From a checkpoint of a small mixture-of-experts model trained on Wikipedia: 336 squared ReLU neurons an expert, 894M tokens.
Below are experts of layer 5 (counted from 0) of a mixture-of-experts language model. Rows are named router (the router's row for the expert) and show model dimensions 280-319. Each number is 128 + 24 x the weight over its row's rms, rounded and kept within 0 to 255. Numbers have three digits each.
After each expert's rows: a language model's description of what the expert responds to. This comes from a sample of Wikipedia text that the model never trained on.

# expert 12
router:099104072106153124133109160152162164185123121112129134130160120116141141143149167127134128110102168132149184165186105163
It responds to: Capital letters inside acronyms, digits in scores and tables, and sports words like Cup, Championship, Division, such as CHOG-M, 1-1.

# expert 8
router:069138144134118110108157164141146138160130125129126117134143150132110148132108149142135130145092141131148126143128118145
It responds to: Markdown table row terminators and separator rows, plus line breaks ending list items or headings, in tables of squads, results, episodes.

# expert 15
router:111134113118167122171180143132151157160114078127141127128110123120134137130145131100119137164138166099146182145141110162
It responds to: Vowel or short syllable pieces inside Spanish, Portuguese and other foreign names, such as Puerto, Belo, Uruguay, plus initials in sports tables.

# expert 52
router:074139135121090106139161171127163162134117121121115111158139145149134136122146143123120138098108142148145151106133094146
It responds to: Adjective suffixes like -al, -ical, -ive, and words like album, film, song, local, political, e.g. surre-al-ist, neurolog-ical.

# expert 40
router:116127169092148115167145126169136119149084111119109121139116140096100161116148149147110133151110150142112152101147126143
It responds to: First pieces of ordinary words, often one letter like d, f, r, c, or sl, bl, rel, as in d-ynamics, d-og.

# expert 18
router:087108152131155131151172127152190153183114087132137099113088124140136154125135166117149127112100157112165135103148103115
It responds to: Word-ending suffixes on common nouns and adverbs in running prose, mostly plurals such as witness-es, drawb-acks, proble-ms, plus -ly.

# expert 20
router:126103138092149163115151133165167158146095066104129122141133137082112149117132126126138107146098172135138160143127132175
It responds to: Capitalized B or M word starts and syllables like Ben, Den, Sen, Ven, plus closing parentheses: Bird, Bureau, Bibliothèque.

# expert 1
router:117135166127162123116149139145125127130107086098112091120112160125118162113143129160114145142112167120147116125142102151
It responds to: Word-final pieces ending in s, like -os, -as, -es, in foreign place and proper names such as Lesbos, Tinos, Cosmos, Yugoslavia.

# expert 47
router:087117154167131165126137153136132097169123125110145113138121123142120176109137142098136132177106140107123163110133138159
It responds to: Opening parentheses, capital initials C, H, U in abbreviations (race codes COR, CLT), and hyphens or en dashes in scores.

# expert 32
router:123119139122171104137176145114141145145110098121148126114122146136161112121112144125125162135135126138168172122153095140
It responds to: Digits in season years and dates in athlete biographies and stats tables, plus words like career, his, bronze, football.

# expert 30
router:109081124140119149121156161163107174158099135100145106144097122120099159113107119145117153145084180156131141087144100166
It responds to: Given names and surnames or their pieces in Western person names, like R-oll-ins, J-enn-y, Jones, Lee, Kim.

# expert 55
router:097140144124131140118186152192147162151117137113132100154130135128157159118139152143099170137102147108166155129158101118
It responds to: Words in names of organizations and places such as National, International, Museum, Air, United States, and suffixes like -ial, -ic, -ation.

# expert 31
router:054132128147118157136134138148148165181114089128100114122136132104136163133145169136148131170100152109141150147169119140
It responds to: Digits and short items inside parentheses or table cells, like league tiers (4), (aged 19), cap counts, footballer positions, chemical formulas.

# expert 62
router:087096126138153140123161136127129120196136131119140098113135135133146145138127156086134133141129146155133154125151130139
It responds to: Initial S, E, Sy, Hy, Ly letters and inner pieces after B, such as B-ir-mingham, B-ear-s, in sports team contexts.

# expert 27
router:119140110141128119131144115156117116169110100105132127135107122116104131120126147119115129169128123125147171118124117180
It responds to: Consonant-led fragments inside surnames and place names, often Germanic or Slavic, such as Chittenden, Millenberg, Arnefjord, Martinsville.

# expert 29
router:123134148127150106171137170157130121123097108115138117128128147106141116114136132134127122156113137140141163136143123162
It responds to: The word the and possessives (his, its, their, 's) after prepositions, plus colons ending field names in infobox lists (Tradition:, Clade:).

# expert 61
router:103117101126136140176123187164135113158117113153158110119118150103130123129116166112135149102101172136117132113119118130
It responds to: Line-break tokens closing list items, references, infobox fields and table rows, often after an ISBN, a close parenthesis or a period.

# expert 0
router:111105143102163143109146138113136131154107108139110100132114125101092136133126103138118140115132152113153176124160141109
It responds to: Short inner fragments of ordinary words and names, like sk-il-lful, Demet-ri-us, Off-ice, plus the preposition for.

# expert 25
router:132095104142144122166148134177125134140128085123120097115087160132145178141149143145126142156111148120185140119123102145
It responds to: The word to before verbs such as unable to, in which to, and modals like would, can, could, will, plus sentence-opening In or After.

# expert 45
router:079119133117131130176134181158153157140138107160135085146126134093113115088115170136149088133116141134136143158112105129
It responds to: Word pieces finishing place and personal names, such as York, London, Angeles, Carolina, Moscow, Doreen, plus comparatives like more and less.

# expert 6
router:109100102098130133141173134163134149167141114127136138124115169124106142138123140083141110099132156144150114124163106158
It responds to: Word-final vowel fragments in Romance, Latin American and other foreign names and titles, like Zef-a, DeLuc-a, Sé-rie, V-ie-ira.

# expert 54
router:123080151108173148157116109154152137146148100115157103135111135132123170128165170123160130124109135105152156131121110169
It responds to: Commas after names, places and clauses, including ), and ", plus words like including, include, included.

# expert 28
router:136129119146152122139156142143132159149126098146151110112093143126123179096121187150144161150103144117170163109153130182
It responds to: Pipe characters dividing table cells, mostly after numbers or names in sports and election tables, plus semicolons and slashes.

# expert 9
router:116106139107141120121166158151087139170106090139138129139127115100138130103135158109128152149093148114168149111136133165
It responds to: Capital W or F starting words in song titles, award tables and lists, such as Walk, Wonders, Filming, plus Best, Nominated, Won.

# expert 3
router:094143128129126140150150149126135181157121092116139080129095130127135164142122160132089143102139164141147152130145113158
It responds to: Nouns for positions and memberships in biographies, especially President, member, politician, director, secretary, vice-president and mayor-like titles.

# expert 39
router:113132088120145146121136141157161144166112142115131107143152151130122175119158165099140154140104183113167126089161105157
It responds to: Capital S and other letters opening words after headings or quotes, such as South Korean, Seicho, Shiraz, plus region names in Asian contexts.

# expert 57
router:060126159099127126136142134152169108135133125113103129142128157119109125084149136102125095144111111113158125125143108153
It responds to: Past-tense and participle endings in passive or descriptive clauses, such as owned by, led by, built, sold, considered, executed.

# expert 51
router:121130115107176156153165139157158135138103121126140107136133139135133150159155182139144143184103152155176142110156106165
It responds to: Month names in dates and single capital letters L, D, G, K beginning names, such as Lancaster, Ljubljana, Liverpool, Giovanni.

# expert 46
router:109126119106140165152135176129132141160116123122148127124140148119107155104133148131144134131148144176148186130173132119
It responds to: Digits inside years, ID numbers, grid references and coordinates in infobox lists, plus field words like century, politician, ISBN.

# expert 16
router:107089144126139180122120173148158139136120146150116133128103160108107153104124151138129149124123124142162188095114126138
It responds to: Opening pieces of common words after the, his or a, such as se(izure), dec(ision), re, dis, trans.

# expert 35
router:092105167113146131151148171134113140140115122112132068122132132116129168087141184108138111122133152121146185117162094165
It responds to: Opening and closing quotation marks and forms of be (is, was, are, were), often "that is "a great…" in reviews.

# expert 58
router:098119124151131155129147155129121149148149128126141114146106126104104137140113180129107139150126155128137182166164117189
It responds to: Opening pieces of personal first names and place names, often after a pipe, comma or dash, such as Phil, Richard, Al, Mel.

# expert 24
router:119130108120128132144100152139112121186111140123132059132127179112092167098117142118138136164126172141135169128152136153
It responds to: Consonant-heavy fragments inside South Asian, Persian, Arabic and Slavic names and places, like Sh-ak-thisree, Madhab-k-ati, Az-izi, Bh-ut-an.

# expert 42
router:127130156164154122150153125149148119163105104098100103138088172135121136116117136127136138151089125151146168121116091169
It responds to: Pipe separators in wiki tables and hyphens or colons starting infobox and list lines, like | 1986 and - Website.

# expert 43
router:091126137103149121147129163169108172138118106132126115119118125111104140126160140135117149149112156147142163108144116158
It responds to: Sentence-initial The, and connectives beginning clauses like that, which, when, where, because, while, usually followed by a pronoun or the.

# expert 33
router:127106128119135147143136122148163129146136117137143124130103182117120201123126167092114100127105147159147167147137130142
It responds to: Coordinating words and list separators joining phrases, mostly and, plus commas, or, but, ampersands, dashes and table pipes.

# expert 48
router:088138110122114162159109170140127154150146133137080105132112128130132154148101174103097184154129152140153148140153118128
It responds to: Word-initial stems of action or institutional words before suffixes like -ing or -ed, such as support, attack, land, prov, comm-and.

# expert 59
router:079133122152145117129120137183145131168113103135125114118112135100106144143107179121139123155109106139127144121153143130
It responds to: Periods closing sentences, plus section-heading markers (==) and line breaks that close a paragraph or heading.

# expert 17
router:124114163150156161160173144153118163135121094123139128104138148148114136122137167129102116117114154123161163137126119128
It responds to: Main verbs and their suffixes (-ing, -ed, -s) in running prose, such as began, took, wrote, enjoys, produced.

# expert 50
router:120084149137133121115134131153150139170157159115140095153133122114110154107145180113137139165124180151181153153165110162
It responds to: St as Saint or Street, name starts like Stojanović, Stewart, and pieces of street, hill, river and place names.

# expert 56
router:096111138093128144131125145138104153171121101127125104148141140132132164109114166125099138124095184111151156118165111140
It responds to: Final pieces completing nouns such as mess-eng-er, sket-ch, spe-ech, plus program, series, television; also Thai and Greek bytes.

# expert 11
router:126095109088130129134178165133128119155126110116089094151085171118153144123137173140125134163122138176149154096116114133
It responds to: Word pieces in biological taxonomy text, especially moth and beetle entries: family, subfamily, Genus, -idae, Kingdom; also chemical and disease names.

# expert 4
router:106129161108160116153175134170143120149134101100115097119128121130098194109123162112126142163091131145137129135157119168
It responds to: Space tokens after a pipe or colon in tables, mostly empty cells or right before numbers such as vote counts, scores, dates.

# expert 41
router:114133090131129122130135155120131126146119076137151145102115134122091146121140146122114111161140150133143150106159127158
It responds to: Sentence-initial pronouns (he, it, they, there) and digits in table cells, especially decimals of vote percentages in election results.

# expert 5
router:132132118145149133142134148152157156142127098123145089144128131105108156121173146099138122164115172118121157125135143154
It responds to: Prepositions and list separators such as by, under, with, semicolons and dashes, often in credits ("Based on: X by") and sports or discography lists.

# expert 26
router:093103127137158106102140152132153165152107139136115129135112151106133148141122169103135127118128150116167150150150085159
It responds to: Single initial letters starting personal names or words, especially N, T, R, V, J, M, and v in v. or vote.

# expert 49
router:094133119127170152147145157124142165144122092109135150119088138105109160123101170159108133120118114133092150133131144173
It responds to: Words after his, her or the, especially a split-off l starting losing, love, lifestyle, plus auxiliaries had, has, have and all, each.

# expert 44
router:104113148124133135163146159165129127141114134156141115112143153113127129089116148101151101154110132118132142109148140155
It responds to: Prepositions joining phrases in ordinary prose, mostly of and in, also on, at, from, into, during, between.

# expert 37
router:102142125121118111152117128134121128146101111118121125132161131083117131101150124113100154138094139115176159135116129139
It responds to: Suffixes and words ending a field label before a colon in infoboxes and tables, like Rolling stock, Configuration, Passing yards, Coordinates, Total.

# expert 23
router:107107122147171153173142150129113167146135084089117071122123157154169146098142144117129119145120133119149129097127123157
It responds to: The articles a and an, usually after is, was, as or with, as in "is an Argentine footballer"; also became.

# expert 10
router:105113143130147103135134147132154111166125127122103123113131167127129156129149150108106121138113136145173161152159149123
It responds to: Inner pieces of long Latinate words, usually after a prefix and before suffixes like -ation, as in investig, stitut, comm-ut-ative.

# expert 60
router:099108151121103129150157111156139138150123123120159124132128147128131135133118132114144146136133149096107153110141108151
It responds to: Predicate words after is/was in place and person descriptions, like located, born, died, population, town, situated, household.

# expert 14
router:060129108117139135173123143161150157153102115128115115127135140118131177120129172094117117133088185150174162122171120172
It responds to: Numerals in stats tables, lists and ordinals: 2nd, 8th, vote counts, population figures, ages in death lists.

# expert 19
router:116098111141133127117108161121141107172133142127131094151116144121114150128150153103141119135090123130145169116136105157
It responds to: Short consonant pieces, mostly c, inside compound or foreign words such as Tomcat, Inverclyde, Watercolour, Broncos, also word-initial t, sc, ac.

# expert 36
router:132092095138107114135132144148129147155100141128106118123145124121102152133140164154128108081094148120141172127141112139
It responds to: Final fragments of surnames, place names and brand names, such as -son, -ton, -er, -ley, -per, e.g. Walk-er, Har-per-Collins.

# expert 13
router:089109148127128123138150164123141129138133120112148074084120164116140138103176188144129098127078144140161164131120116183
It responds to: The verb was and forms of be, plus words in names of legislatures and places (Assembly, Parliament, New, West, East) in politician biographies.

# expert 2
router:114096126096124101137137159113169161162113108138127096139096164120105170136132163088113167130129145134152128110172099114
It responds to: Word-internal fragments and short function words like such, known, not, often Latin-like endings: Massach-us-etts, termin-us, app, ex.

# expert 53
router:105109131132132093157132177162132079132131125121087100063122140119103175099159158123131131183142151135174158158168117120
It responds to: Symbols and units in infobox and table data: UTC offsets, coordinates (°N, ″E), bullets, signs, Vehicle registration fields, temperature parentheses.

# expert 38
router:103120166106149153143157176116129107144141097092115071102077148092105172085119173118129154129089155132144129139156118155
It responds to: Early pieces of common words, often after a or an: an-t-icipated, comp-onents, im, resp, meth, puz-z-les.

# expert 7
router:093135120128138141176147157116146123152111104131138121132134115138161135105129164107128126153105160141147170091163124160
It responds to: The space or first digits before a year after in, and, between or a date, plus en dashes in ranges like 1566–68, 42–41.

# expert 63
router:103127147073128155144144155183103177175113128104144155123107115152120149114114148114150121151130155144158158119116116149
It responds to: Opening stems of longer common words awaiting suffixes, such as Second-ary, noth-ing, lead single, contin-, histor-, and ordinal endings like 7th.

# expert 34
router:102131115144147171173121161135113137138124087139144116134106153093147161139131164132153129144130156109125157099145108141
It responds to: Opening parenthesis, space or year digits after a name and before "born" or birth dates in biography lists, plus Cyrillic letters.

# expert 22
router:083140135119139097128159180140139127173133098116121080125133133117109161112131142094110113141112178177127155096153102167
It responds to: Number words and quantifiers like two, several, many, new, other, plus hyphens in compounds such as six-span, two-axle.

# expert 21
router:086105114136136151134139174137131118135139109093110098113125135116109131122121191131107119153106160154181162154145116159
It responds to: Word-initial Y, X, Z and other capital letters beginning names and titles, such as Yourself, Yerger, Yarn, often near species lists.